Experts of a small language model: 12 layers, 80 experts in each of 12 layers.
Below are experts of layer 5 (counted from 0) of a mixture-of-experts language model. Rows are named router (the router's row for the expert), down (a neuron's output weights, with its number) and show model dimensions 0-127. Each number is 200 + 40 x the weight over its row's rms, rounded and kept within 0 to 999.
Before each expert's rows: a language model's description of what the expert responds to; "comes before" lists some tokens at least twice as common just after its tokens as in all text. This comes from a sample of Wikipedia text that the model never trained on. Tokens count by the router's weight.

# expert 11
Description: Coordinates and codes. Digits, degree and minute marks and N/E/W letters inside geographic coordinates, plus acronym pieces and proper-name words like States, Records.
comes before: "°", " |", "′", ")", "″", "\n"
router,152,185,217,259,153,166,246,219,176,151,241,201,245,161,199,266,157,222,281,156,162,182,188,175,245,138,207,146,166,214,206,239,223,200,151,217,207,177,214,179,235,231,172,166,261,164,209,112,155,208,185,147,227,228,180,185,132,198,281,204,270,255,248,207,142,231,243,218,206,149,170,198,194,180,185,183,289,120,178,198,253,105,192,250,216,167,222,258,227,178,149,163,205,137,221,193,240,212,239,186,266,118,181,166,128,233,231,203,198,194,177,279,235,227,132,238,187,184,196,192,145,190,215,129,229,173,175,182
down0,191,222,187,119,177,193,144,205,227,337,205,219,136,245,242,187,237,209,93,175,139,244,180,192,176,168,183,273,192,146,183,200,239,138,187,239,192,222,211,185,162,188,218,226,166,193,156,279,207,158,264,190,209,206,202,191,194,243,197,210,176,191,163,167,239,168,246,167,254,220,173,239,179,188,167,214,183,237,222,240,119,241,184,211,176,214,172,228,216,184,175,267,256,240,172,283,204,251,160,159,215,142,180,235,183,249,197,185,283,265,257,136,168,238,161,166,160,172,195,194,240,137,179,261,218,139,138,225
down1,205,203,183,222,196,107,212,252,174,189,199,222,206,273,213,221,200,195,222,205,247,147,231,100,262,212,205,168,187,200,222,212,172,198,202,289,216,229,171,195,187,194,190,169,261,140,192,185,198,190,159,249,184,167,163,191,200,139,209,253,151,263,208,172,201,251,213,174,191,171,245,239,174,223,249,231,196,120,205,156,248,256,140,181,214,229,225,255,256,172,245,206,144,183,234,37,217,154,206,269,216,252,176,231,191,198,180,172,112,178,150,233,163,277,195,233,217,182,147,189,219,179,131,246,207,265,233,216
down2,252,220,243,186,182,291,280,214,275,227,180,272,239,133,194,203,186,179,175,186,184,214,192,181,165,236,211,244,269,159,174,273,177,200,236,219,234,159,127,216,163,191,181,216,234,180,224,228,161,197,190,167,258,175,184,199,242,189,194,189,245,205,197,138,176,141,273,195,173,215,204,151,198,217,105,157,220,200,117,232,183,238,217,175,162,182,217,211,155,200,244,193,209,206,196,166,206,161,210,219,172,202,238,144,152,311,157,87,175,181,158,189,184,182,169,129,228,199,235,136,209,256,169,150,200,145,286,131
down3,208,175,170,226,203,173,227,122,169,198,215,220,226,218,230,190,161,129,187,211,216,246,196,135,118,220,190,277,237,229,208,197,225,229,162,227,231,208,196,182,262,211,120,259,162,194,204,183,186,240,165,159,129,237,258,197,94,225,234,170,147,238,187,197,195,187,286,215,239,239,188,179,142,211,154,126,170,211,240,243,234,124,261,232,182,166,132,167,198,159,188,270,233,209,148,239,149,141,214,206,128,259,168,196,198,120,139,133,254,219,139,184,180,221,161,199,208,137,178,175,187,214,151,212,235,227,205,169
down4,210,235,230,211,182,213,187,223,100,139,232,210,201,194,267,160,230,191,201,221,198,218,183,198,258,237,213,163,196,183,231,267,182,253,233,231,205,102,158,180,252,262,234,169,244,140,182,145,198,232,163,197,149,182,215,237,103,190,184,309,172,232,283,233,177,216,228,206,233,150,257,197,221,204,108,238,229,226,202,233,194,187,179,133,199,214,165,275,264,191,184,197,252,261,188,197,203,160,214,265,241,216,206,164,216,191,217,229,146,254,206,158,181,138,242,236,285,223,158,200,216,163,200,99,227,183,203,177
down5,203,243,176,196,239,174,178,196,221,254,139,218,107,209,215,210,245,166,189,175,174,231,196,229,164,154,164,189,236,182,254,241,212,225,296,127,180,252,221,150,190,159,174,248,134,226,229,227,198,187,240,152,277,255,168,202,227,277,173,153,192,170,152,198,180,183,153,168,145,168,222,209,139,235,189,172,237,178,202,128,145,174,214,261,199,202,225,185,229,114,191,257,194,272,249,219,199,229,181,182,162,158,165,185,239,148,263,294,167,230,285,166,248,248,230,165,183,220,213,249,154,176,201,160,178,158,120,206
down6,260,148,226,106,223,201,200,168,202,184,187,203,259,181,238,263,168,216,288,164,123,205,215,225,189,202,240,176,227,228,221,219,124,230,189,214,223,180,222,148,230,218,168,191,206,171,194,181,262,183,187,197,151,232,238,229,221,196,183,170,168,185,234,213,210,129,201,270,173,208,222,134,178,228,224,173,207,197,277,232,225,244,224,307,232,268,205,174,201,217,169,85,206,223,168,229,286,188,138,193,267,218,168,188,217,246,182,173,138,167,191,149,267,168,172,237,153,215,212,143,281,122,162,274,172,217,199,239
down7,240,164,185,154,238,221,213,228,127,237,159,237,224,192,206,183,193,142,141,273,187,176,155,185,164,242,224,189,214,199,153,130,247,173,225,190,136,156,187,215,166,231,164,225,157,307,197,190,188,188,186,233,253,222,318,157,202,163,186,149,211,235,233,204,251,165,217,236,224,240,171,215,212,248,257,201,127,317,150,198,229,235,195,196,275,224,205,201,229,236,216,200,179,183,152,221,245,285,229,200,136,180,233,139,204,190,178,72,207,173,216,226,210,235,209,192,195,161,259,127,194,159,217,231,196,212,224,232
down8,221,202,231,215,221,168,168,236,187,228,190,127,286,169,173,175,176,218,240,200,171,193,208,227,197,266,186,210,230,183,218,202,222,190,167,191,178,158,223,191,272,202,198,173,291,204,217,228,163,260,196,179,214,206,202,208,209,163,216,136,155,213,149,280,171,209,308,95,211,231,98,241,182,186,195,219,152,160,160,184,195,191,165,175,158,102,269,197,165,168,209,119,237,174,183,140,180,170,236,138,234,220,220,114,216,217,169,275,209,232,229,216,158,231,144,268,168,164,169,305,203,165,247,185,210,204,189,201
down9,267,214,243,157,204,182,163,195,137,230,172,263,252,225,175,132,230,169,206,181,192,219,179,188,219,170,235,222,142,262,205,163,232,178,189,187,238,243,208,198,182,196,207,205,212,229,201,259,260,186,204,112,143,173,169,166,112,206,195,248,161,142,202,126,262,134,227,206,209,206,190,303,202,206,182,212,244,166,193,153,269,235,207,150,191,221,199,212,128,145,147,195,183,243,130,162,148,180,196,235,248,164,222,115,177,172,235,101,233,207,185,282,177,184,266,129,171,230,193,205,163,232,176,174,203,212,210,114
down10,192,203,190,233,215,97,229,221,216,189,186,134,221,261,210,195,262,188,184,118,188,235,241,240,135,288,94,122,206,225,154,221,216,131,221,163,104,229,224,269,197,189,186,259,215,186,220,226,196,202,220,249,225,203,206,193,201,223,245,252,163,194,187,177,174,210,259,228,210,93,139,189,209,190,185,298,160,226,158,158,215,230,154,187,180,179,183,180,174,232,212,227,203,186,138,197,224,218,160,227,191,176,204,234,246,278,188,223,154,198,173,213,267,161,183,129,168,209,266,160,182,273,234,177,245,151,188,190
down11,148,120,159,181,258,215,202,199,145,175,252,196,159,257,208,208,273,259,188,260,174,221,119,195,168,207,213,239,188,266,253,185,160,212,196,194,223,210,172,175,294,196,142,165,142,228,168,295,179,176,192,117,201,151,156,160,181,136,230,213,223,160,179,198,277,169,196,180,240,144,150,148,185,181,197,232,202,251,190,263,157,231,137,178,153,219,205,108,191,169,195,140,223,160,210,204,171,244,230,247,108,243,132,228,184,142,194,182,192,178,198,236,210,217,159,231,197,187,172,197,176,225,234,174,207,258,166,267
down12,211,164,156,143,241,213,201,189,136,249,165,211,268,275,165,199,195,187,154,258,208,145,203,202,180,207,178,186,231,226,215,278,249,179,166,192,130,143,153,193,197,182,137,191,259,177,162,172,172,151,170,66,214,180,269,232,220,191,177,206,213,267,217,240,320,225,208,190,144,163,170,212,166,213,176,243,197,161,209,187,131,214,280,170,144,218,241,217,203,250,221,264,164,161,281,182,202,164,225,192,160,225,218,180,197,164,178,156,202,235,234,223,270,188,178,200,182,190,254,185,177,116,203,181,232,198,289,194
down13,261,242,265,159,237,241,151,221,215,209,302,173,194,225,120,222,167,207,167,156,154,149,214,217,207,199,218,203,213,254,201,189,231,207,260,226,219,129,160,239,219,203,201,232,122,203,193,220,187,282,171,231,187,182,208,179,214,156,120,180,184,189,174,124,217,183,202,209,190,178,175,239,223,188,159,249,215,207,179,193,218,248,128,205,230,164,167,169,207,196,189,214,232,161,221,280,243,258,165,173,177,194,202,229,254,185,273,99,199,231,207,230,267,221,237,160,141,89,90,244,178,176,145,171,171,129,203,203
down14,259,223,179,187,198,257,252,218,229,265,192,222,221,179,193,169,228,175,163,203,175,149,190,260,249,134,123,207,155,213,174,212,206,132,245,219,136,261,163,212,196,184,208,238,235,131,254,156,267,144,192,213,255,187,238,193,128,200,224,225,234,242,181,215,169,195,137,136,156,198,244,204,238,182,194,229,150,227,167,171,216,216,225,210,208,244,158,227,199,196,249,144,184,225,332,257,222,202,216,186,177,180,277,267,198,276,242,225,106,170,266,216,171,294,194,187,163,211,251,254,242,173,211,193,169,186,188,216
down15,283,216,169,182,237,237,195,230,217,184,189,191,209,289,242,168,236,117,169,136,195,190,181,133,201,196,193,146,259,179,216,156,238,218,240,187,282,300,186,165,208,211,248,201,271,167,152,175,185,208,210,193,201,145,247,160,257,178,207,187,215,165,243,163,192,214,196,248,164,155,153,210,189,164,212,206,269,230,177,226,203,183,196,203,188,229,153,203,235,198,330,204,146,252,180,239,228,175,220,218,254,246,122,175,246,144,182,229,236,187,296,181,239,167,230,268,216,143,258,152,134,174,216,184,179,142,224,187
down16,163,173,213,217,165,140,114,218,205,226,215,193,210,215,205,247,188,191,184,164,187,209,208,204,168,260,212,158,181,232,154,241,197,131,162,276,181,152,198,248,216,189,197,197,206,174,211,186,152,236,261,130,107,176,202,242,282,226,200,266,245,171,201,206,153,239,134,192,219,172,281,221,226,246,240,298,232,250,232,192,168,233,180,169,209,167,197,209,204,241,125,267,131,210,164,188,314,181,212,198,224,223,193,174,193,171,171,160,270,204,197,245,213,153,224,161,232,235,313,202,244,165,126,211,200,160,237,239

# expert 6
Description: Digits in numbers. Digit tokens in dates, year ranges, scores, decimals and table figures, such as 2001-02, 138.6, 6–3.
comes before: " |", "%", ".", ")", ";", " km"
router,164,250,159,193,198,140,179,202,210,197,175,211,211,228,229,182,175,181,221,100,230,201,213,212,208,203,204,187,154,168,213,171,203,245,171,275,295,201,231,205,218,228,160,152,181,135,275,160,258,199,252,162,222,191,175,189,187,197,222,209,138,252,184,244,199,269,302,247,169,227,163,232,216,194,147,227,191,152,230,214,157,212,240,234,124,251,201,208,219,235,150,166,139,270,189,210,186,193,235,174,219,176,172,152,154,298,166,78,298,179,184,292,203,231,188,229,251,210,228,180,179,153,195,186,251,224,173,216
down0,253,180,276,111,288,214,185,226,127,142,202,192,230,266,283,194,143,176,170,177,146,164,132,174,249,156,212,124,137,143,135,214,259,181,237,284,217,191,180,258,248,209,243,196,235,206,257,131,209,217,179,168,217,180,166,204,239,210,140,205,196,264,199,234,217,180,163,156,280,229,190,166,186,285,143,155,210,195,168,178,166,254,191,213,242,249,210,219,225,250,263,193,260,210,221,184,222,189,198,211,239,217,145,227,214,188,156,254,218,195,185,156,194,249,223,179,191,169,200,216,180,255,227,192,175,173,126,181
down1,208,135,243,236,265,196,171,111,184,222,236,202,210,193,213,186,172,182,223,233,221,195,208,150,96,222,158,180,143,211,179,157,174,242,234,292,179,147,174,90,190,159,233,246,222,181,186,226,173,141,239,162,165,236,209,186,182,216,199,176,172,229,162,166,202,137,163,207,167,235,193,213,205,243,172,190,256,261,156,186,219,161,223,230,198,157,229,223,201,137,135,211,149,269,168,215,205,300,208,213,234,173,204,198,260,123,238,229,142,171,219,165,215,154,154,249,161,108,209,182,196,181,207,206,244,186,205,318
down2,282,208,188,160,132,231,202,212,279,210,185,245,211,203,243,250,228,203,145,200,213,239,233,227,245,206,191,200,232,238,190,205,188,246,201,151,259,230,176,171,236,178,176,188,145,202,222,170,256,155,263,254,207,220,151,147,246,166,83,166,149,192,130,185,245,246,244,211,145,229,191,189,137,164,312,211,147,186,223,207,189,183,182,205,208,182,202,228,280,157,235,149,175,225,219,208,219,183,161,177,188,137,219,173,110,286,229,225,229,197,217,249,197,183,297,269,200,171,199,169,215,200,138,141,188,152,164,235
down3,233,179,232,167,205,205,175,203,182,204,255,197,147,270,165,200,236,182,220,180,204,227,171,161,277,203,185,149,246,207,215,210,217,250,174,217,214,167,136,137,218,166,187,140,211,285,270,168,205,203,174,188,133,225,191,204,207,209,233,176,144,193,196,211,161,174,226,197,286,157,235,224,221,215,163,171,156,182,205,138,196,246,154,213,182,270,232,161,193,306,172,142,187,201,192,168,150,192,147,270,158,172,217,117,243,176,190,149,139,136,179,171,158,242,145,243,196,88,185,230,260,212,222,111,221,202,287,212
down4,165,250,191,141,272,177,113,253,184,204,202,240,270,177,236,252,222,186,205,146,140,158,180,164,223,242,232,205,220,53,202,179,195,154,211,175,250,250,181,200,241,202,167,78,250,185,152,207,177,166,156,216,208,194,162,205,240,216,169,206,218,151,172,163,206,250,181,220,173,193,200,239,214,215,198,232,237,233,272,223,225,134,212,205,181,252,217,194,272,232,215,193,217,158,192,269,241,172,275,247,208,218,129,211,210,200,280,219,192,155,164,212,203,212,220,202,221,164,202,263,182,154,253,125,188,157,216,121
down5,198,209,127,232,170,154,144,111,257,161,240,174,265,211,188,160,141,242,204,205,172,237,220,192,210,262,166,222,160,176,221,138,172,147,200,228,174,125,181,142,107,146,247,205,246,267,192,214,230,146,180,223,131,192,276,251,198,254,190,247,120,224,203,141,213,209,164,188,211,219,211,222,208,233,199,124,227,176,250,225,166,218,152,212,233,180,219,238,185,264,160,196,263,142,210,256,238,147,210,228,202,169,186,214,238,234,246,153,275,183,209,196,215,254,150,189,219,192,105,212,162,268,203,250,188,170,217,207
down6,236,168,195,336,214,238,170,142,242,188,222,196,153,158,114,151,171,191,201,211,136,167,139,162,191,237,227,184,197,219,160,230,226,235,173,269,212,194,186,276,229,179,190,173,200,210,288,112,184,198,221,238,203,260,155,207,226,162,209,164,190,214,216,182,204,104,166,190,196,227,143,233,202,192,188,197,247,186,241,134,272,167,207,182,167,212,228,166,268,176,277,161,207,147,192,172,170,197,188,177,193,229,213,181,243,181,179,203,218,173,255,275,170,175,121,250,111,122,194,252,252,244,215,175,169,165,229,217
down7,196,190,206,124,207,174,206,266,177,230,228,61,218,282,142,173,221,189,196,227,196,234,250,171,160,157,175,153,199,124,214,212,203,237,195,232,208,220,204,207,233,180,196,194,182,200,199,204,99,233,179,168,240,117,205,197,261,225,188,263,150,157,278,209,152,199,133,221,217,182,263,180,187,224,179,243,191,173,218,167,209,248,158,237,273,145,230,190,256,254,208,246,169,183,230,162,247,171,243,206,203,107,197,174,207,174,155,103,209,135,173,194,168,168,214,156,184,250,190,177,242,144,154,183,177,169,261,245
down8,225,195,132,144,220,206,185,244,153,245,109,158,195,208,230,173,211,251,186,198,229,188,135,151,216,166,257,213,252,183,200,200,190,248,210,120,244,232,158,243,203,185,265,212,195,175,160,207,235,188,170,211,168,193,245,237,148,265,167,255,118,182,199,278,197,191,155,166,214,134,262,201,134,153,241,237,119,169,237,214,214,149,208,220,115,213,253,214,209,247,220,113,264,230,202,263,102,283,151,178,171,172,191,165,228,187,246,233,240,241,162,204,158,193,205,226,233,142,176,170,201,179,200,213,193,210,153,213
down9,200,209,199,180,187,214,232,155,201,172,174,228,229,165,258,188,210,99,205,172,145,196,159,153,140,244,131,234,246,293,190,202,198,120,219,259,183,217,174,169,244,185,237,182,133,222,210,191,199,307,272,161,196,197,248,196,155,235,229,141,141,135,227,186,187,180,166,216,157,163,195,177,140,227,160,186,206,243,254,215,205,189,149,157,251,281,239,180,121,180,178,276,282,168,139,308,219,230,210,210,203,218,247,174,234,174,231,214,226,267,202,216,186,134,187,196,139,210,204,178,235,194,186,214,174,177,198,223
down10,52,239,195,261,198,181,171,256,250,211,219,226,177,163,179,221,142,167,153,194,178,137,189,133,247,179,254,227,212,202,194,178,178,190,255,174,158,221,216,154,208,221,210,155,147,195,219,263,206,163,198,267,138,170,214,248,258,205,233,215,191,204,256,214,297,291,218,238,257,171,264,174,161,181,190,228,213,216,234,179,205,174,208,237,176,237,214,234,107,159,176,195,293,181,146,228,252,154,143,205,217,245,181,168,188,253,210,179,193,187,240,189,162,234,237,114,200,234,205,218,256,189,214,160,207,237,237,139
down11,183,177,173,269,198,146,239,239,228,257,223,154,241,214,191,116,218,219,159,125,175,184,154,191,248,203,250,178,231,151,191,195,210,216,269,149,170,204,260,150,175,292,213,288,197,153,236,143,197,116,232,218,180,201,204,188,173,187,207,264,188,119,203,151,211,180,221,198,223,230,209,156,248,158,146,221,277,196,180,255,254,187,208,169,125,191,231,242,221,217,180,221,158,156,249,194,203,157,181,104,234,182,204,221,239,197,160,159,135,190,202,183,232,179,210,186,178,216,151,212,260,248,198,208,218,219,332,150
down12,239,218,178,212,219,190,276,237,209,214,174,113,230,203,140,238,277,246,82,176,176,174,166,183,150,252,249,188,171,183,279,189,216,225,142,235,235,220,174,252,179,200,211,237,162,181,257,181,184,253,222,127,199,155,187,195,138,168,179,218,173,259,149,217,284,152,224,213,286,229,164,227,175,233,219,167,197,236,129,247,214,165,168,165,175,182,201,237,253,159,235,205,167,220,195,209,182,197,171,237,249,201,277,217,189,127,182,175,210,183,222,184,160,136,161,236,308,175,208,222,175,226,222,283,165,228,230,162
down13,222,223,191,192,240,218,208,182,224,201,175,238,173,231,214,169,208,200,210,188,163,165,149,132,213,132,197,261,179,169,187,197,197,185,124,167,145,245,184,195,257,219,207,215,229,230,174,194,251,195,299,176,181,208,169,263,183,237,206,195,200,240,142,201,212,209,243,246,169,230,40,169,297,97,176,209,181,213,205,263,180,195,117,192,228,244,162,173,222,272,291,211,221,177,192,214,205,158,139,167,177,204,270,183,231,194,145,197,119,169,216,188,249,246,208,205,254,217,215,190,226,185,229,163,184,270,173,128
down14,237,157,176,171,256,137,239,204,182,224,199,126,182,197,219,293,188,155,199,186,198,222,196,167,179,218,228,158,134,271,182,181,187,245,220,273,157,236,253,143,279,252,206,234,185,215,188,232,225,178,208,190,226,197,237,155,218,155,191,267,189,195,165,197,162,136,233,185,230,234,121,181,268,238,180,229,154,213,239,153,155,215,196,190,136,259,184,159,202,158,243,193,113,140,233,240,239,184,241,182,209,209,299,127,191,180,183,144,126,194,166,210,213,199,226,184,214,236,212,147,211,101,226,134,175,274,183,233
down15,198,192,123,167,202,219,232,182,222,161,203,236,220,226,188,212,161,253,185,257,181,150,149,220,233,212,214,182,183,214,168,184,225,103,183,236,204,190,140,257,188,185,185,202,206,288,155,251,216,269,181,164,77,259,209,249,166,267,204,227,255,171,198,178,196,125,189,151,200,173,237,157,212,271,205,223,175,129,239,158,209,218,111,168,163,173,249,221,205,156,203,294,241,211,168,183,194,217,186,197,177,155,147,126,252,147,267,209,186,225,158,153,211,180,219,126,226,133,191,259,208,211,211,264,182,227,155,180
down16,201,170,166,217,179,225,230,163,181,234,239,235,187,206,229,195,233,162,170,172,169,181,217,150,194,182,123,175,165,203,195,155,196,170,153,232,223,224,230,189,166,198,192,248,184,203,298,173,188,176,202,119,273,207,253,147,107,237,199,160,198,257,140,173,107,184,155,250,211,212,195,219,221,222,166,228,234,190,206,273,160,230,257,186,182,266,214,174,189,168,182,202,219,287,148,220,213,231,161,155,220,113,331,218,268,188,248,191,196,199,226,162,205,184,74,248,207,178,175,199,221,174,182,244,200,231,137,250

# expert 26
Description: Dates in birth–death brackets. Month names and the day or year beside them in dates, especially biographical lifespans and tables, e.g. 18 April 2010, March 7, 2005.
comes before: ",", ")", " |", "–", ".", " –"
router,224,116,198,203,203,183,225,252,174,174,223,200,244,208,152,254,180,174,233,216,166,138,281,162,192,161,214,221,146,193,228,206,138,195,237,233,272,184,212,213,289,171,192,200,174,172,200,111,239,251,200,149,171,186,174,204,189,228,221,236,283,225,261,138,219,197,192,171,191,151,188,215,201,172,185,239,224,200,237,171,192,221,143,191,185,148,190,284,175,250,112,166,231,221,251,222,181,145,210,256,243,129,211,225,179,280,240,190,240,223,185,235,167,209,198,248,133,146,277,254,224,102,209,190,178,249,125,158
down0,210,169,243,296,189,127,172,221,112,183,208,199,206,166,217,218,145,217,183,261,227,155,241,239,211,233,205,186,166,269,185,189,199,197,289,235,260,181,182,157,225,143,161,185,212,207,259,162,242,192,201,185,149,259,139,160,182,179,222,227,237,159,193,123,248,198,180,198,142,171,210,189,145,178,213,225,299,210,284,251,199,166,186,201,204,219,201,216,208,266,228,130,180,216,284,198,197,176,175,240,193,207,245,254,132,232,224,226,132,180,232,265,240,236,188,263,188,194,125,230,225,174,228,113,174,266,196,217
down1,212,208,203,253,178,197,114,200,178,220,246,195,208,142,257,201,183,182,146,223,242,206,160,186,240,271,149,103,258,199,187,182,184,173,230,135,185,155,144,180,182,169,177,216,180,200,141,271,244,197,192,193,238,245,224,243,205,227,214,247,139,222,214,243,267,238,186,233,150,254,233,194,229,175,268,149,192,212,144,183,213,198,332,189,210,257,179,209,217,221,153,190,178,162,185,156,263,191,130,175,188,199,171,158,316,215,209,217,174,147,194,212,202,155,201,99,195,274,220,185,122,223,192,177,154,224,215,170
down2,230,171,235,178,171,204,284,205,223,191,216,214,184,162,194,208,226,151,229,212,172,253,173,201,163,204,145,199,166,205,239,207,132,246,282,213,227,213,205,216,236,220,175,236,108,201,191,144,228,212,173,220,233,246,202,247,214,213,134,142,209,207,247,191,250,165,109,168,228,185,243,148,196,213,174,180,239,207,146,147,125,204,171,170,183,253,198,183,186,177,153,217,183,195,123,208,151,177,181,257,244,128,211,153,236,226,247,259,119,222,197,284,216,245,167,209,126,125,202,222,218,237,316,208,112,199,255,220
down3,212,188,190,99,247,172,145,190,275,192,212,199,236,221,139,138,232,209,203,156,227,266,231,176,230,194,125,176,156,164,189,185,151,151,236,157,201,126,186,227,125,245,172,155,206,134,125,183,194,227,169,207,153,125,190,247,164,241,174,202,190,180,244,177,177,197,148,167,200,147,165,212,198,182,222,194,218,101,302,288,186,220,186,184,257,176,246,250,219,212,152,193,197,228,156,125,210,195,173,159,222,238,240,186,204,236,198,173,208,253,197,248,161,245,234,167,238,262,152,242,154,170,201,220,135,258,196,173
down4,209,141,170,169,222,174,228,163,149,189,165,225,194,163,184,180,220,165,154,196,185,166,234,212,202,153,150,237,140,254,191,222,288,185,213,151,232,259,268,128,145,234,279,148,168,194,199,223,126,185,200,160,225,219,198,193,245,271,137,159,285,124,141,150,210,181,222,151,242,213,194,202,220,156,165,192,166,234,240,249,190,169,236,261,135,136,195,224,138,237,226,161,244,211,146,186,223,226,259,89,185,167,217,169,179,124,203,178,224,217,218,206,219,187,150,171,205,194,195,204,143,216,233,264,157,167,173,264
down5,176,183,220,255,254,241,149,204,157,125,222,187,231,106,266,240,173,270,148,301,186,193,180,197,193,189,139,279,262,211,191,202,277,193,199,180,185,209,225,222,208,199,205,235,240,165,233,239,210,170,191,210,152,179,163,223,206,282,126,195,206,196,202,240,181,149,178,168,205,232,154,211,189,151,225,129,149,216,180,185,204,203,254,149,318,176,168,269,178,240,246,207,206,199,170,264,202,195,204,110,184,205,214,196,198,194,216,315,149,179,215,141,203,194,239,194,249,230,121,215,171,210,269,193,194,202,179,178
down6,224,185,195,168,77,213,222,245,200,195,210,224,153,224,176,128,271,263,239,217,218,225,199,155,251,162,166,212,199,191,197,220,207,178,186,211,189,258,172,233,176,161,159,208,157,189,219,196,271,145,261,234,238,253,279,180,192,92,292,229,248,204,178,197,155,232,189,247,180,230,285,208,275,231,197,130,267,161,96,142,182,173,194,203,162,160,272,103,216,189,205,221,176,166,256,134,181,183,201,194,176,172,201,220,226,132,229,226,160,187,185,210,193,187,236,211,189,242,194,209,246,200,154,193,173,226,180,177
down7,225,174,155,217,230,147,187,201,206,245,184,159,250,253,181,192,172,248,217,154,241,224,179,251,212,142,207,235,242,150,219,207,182,180,277,181,207,242,153,191,128,272,175,137,263,229,144,192,183,200,195,266,151,156,199,147,181,200,205,214,175,182,150,229,221,182,194,119,148,206,189,214,164,234,203,184,221,141,208,293,339,207,125,294,180,199,169,188,218,185,221,194,197,269,253,261,266,168,177,131,242,157,200,241,157,192,168,193,122,228,222,182,221,168,199,190,235,119,191,193,210,156,248,230,206,173,196,167
down8,243,226,175,175,178,223,154,182,173,230,128,153,136,182,216,171,136,186,307,292,134,274,183,216,179,260,240,232,223,174,220,141,162,214,201,227,243,200,239,230,186,179,193,162,229,224,148,158,183,267,186,216,168,224,270,220,191,195,218,315,173,243,204,129,159,241,161,266,202,197,241,146,179,278,206,273,205,228,259,161,188,246,185,165,238,182,200,203,203,196,173,258,206,217,256,141,217,210,157,162,212,201,162,164,179,213,206,145,163,228,143,256,219,232,202,143,234,193,169,214,186,188,118,223,155,203,223,128
down9,205,231,255,251,145,174,138,180,166,181,272,186,216,163,209,172,202,222,249,204,200,245,199,228,172,257,233,191,167,122,207,157,153,248,192,213,187,231,183,199,192,131,175,160,189,179,284,187,166,233,118,163,141,149,173,192,233,211,238,196,126,223,202,228,153,229,214,222,212,183,209,215,175,192,198,208,205,213,185,187,199,152,167,154,228,213,192,177,315,266,127,191,161,258,133,210,138,191,199,174,184,132,133,234,96,177,192,163,289,201,179,132,170,87,186,253,204,170,179,254,188,220,171,231,228,186,180,152
down10,201,282,187,184,164,166,192,144,160,177,234,262,154,221,201,184,156,250,234,138,282,194,174,179,197,230,180,176,206,197,195,241,212,246,235,195,221,186,178,199,196,139,166,345,155,195,202,213,243,252,236,242,222,217,242,225,176,144,241,240,143,165,179,209,207,152,209,273,177,261,221,248,157,220,297,163,175,241,243,220,222,230,251,216,150,227,179,96,279,161,252,233,182,229,197,240,172,170,192,242,150,207,180,233,170,117,136,188,225,186,215,151,175,157,194,210,268,221,154,187,195,191,134,221,215,192,200,243
down11,180,194,115,235,173,206,241,203,152,172,190,196,173,293,246,238,161,180,215,184,185,150,171,202,111,133,200,233,151,214,191,238,63,203,241,235,229,196,145,226,162,256,180,180,193,244,153,130,184,175,163,248,170,227,189,226,178,181,179,225,203,197,195,196,165,215,224,188,223,144,213,138,159,294,227,248,194,148,209,155,205,176,129,212,183,183,230,180,235,277,100,207,222,218,221,184,228,198,258,148,181,214,227,171,207,187,231,199,159,185,172,206,136,188,138,116,186,168,238,188,261,140,136,189,143,185,194,262
down12,200,173,220,202,152,196,229,207,213,250,215,231,235,217,180,218,203,128,152,177,147,160,155,200,220,178,203,201,178,273,236,208,217,168,215,236,192,178,156,193,203,159,109,188,197,209,226,217,198,163,179,193,202,193,151,197,158,104,178,158,189,224,240,251,272,211,164,191,160,167,172,180,238,85,237,94,244,147,261,245,264,254,214,196,238,188,200,157,159,252,198,212,264,199,273,106,221,192,252,220,177,280,158,159,167,191,208,207,266,195,244,132,214,289,219,216,117,216,187,163,259,214,210,188,149,220,199,219
down13,237,233,124,249,171,229,177,176,155,162,201,205,126,171,242,147,217,171,189,179,225,235,199,233,196,196,153,156,238,190,260,185,167,228,269,252,169,231,238,190,175,229,141,225,169,214,163,222,230,175,222,247,188,243,157,278,183,153,226,225,135,164,174,219,161,172,152,224,182,154,148,210,237,221,211,202,203,173,168,246,204,276,231,199,264,212,275,115,222,189,124,226,241,176,175,190,214,277,173,194,202,228,229,241,307,220,170,154,121,208,195,192,243,158,197,172,130,322,207,192,149,212,278,212,159,212,197,175
down14,146,134,272,178,169,189,197,188,155,109,258,164,201,139,218,224,188,164,258,209,266,215,206,224,251,211,226,182,209,182,181,272,183,224,161,169,198,254,180,171,191,190,232,136,296,232,152,190,133,170,217,292,225,193,212,229,185,149,182,286,143,278,200,172,151,236,223,208,255,182,240,169,182,190,188,135,227,196,234,247,227,239,140,286,189,216,265,235,232,258,160,204,204,233,221,140,223,196,199,198,208,162,199,164,226,205,180,181,85,212,189,268,269,174,178,198,241,210,223,144,145,181,189,229,197,194,216,228
down15,166,218,230,226,244,213,179,89,135,117,210,247,143,177,160,188,150,248,210,161,176,253,182,157,176,195,207,215,178,134,126,246,265,245,209,162,165,199,258,164,223,262,229,263,240,186,270,203,231,210,224,177,265,241,274,174,195,194,205,156,169,162,243,273,193,210,196,247,194,259,200,205,231,202,196,264,249,227,156,251,268,216,245,117,203,216,166,199,198,143,217,191,162,241,136,199,210,282,220,218,214,215,159,211,224,171,206,197,137,173,110,191,240,188,180,191,269,196,154,204,263,241,220,177,200,235,178,228
down16,175,187,109,182,209,209,159,158,191,181,155,209,198,200,239,195,209,125,193,187,195,144,222,228,199,270,168,208,182,210,151,222,195,233,108,178,246,175,268,203,267,174,143,167,209,265,229,200,180,210,182,201,200,228,177,199,126,136,190,182,255,254,189,137,192,215,241,220,145,266,206,151,205,208,186,201,208,161,221,219,148,194,265,234,151,133,197,248,204,251,174,237,132,226,267,208,206,271,212,207,211,216,111,175,195,212,168,213,150,136,289,222,169,249,221,182,203,142,275,164,159,222,185,147,100,250,144,241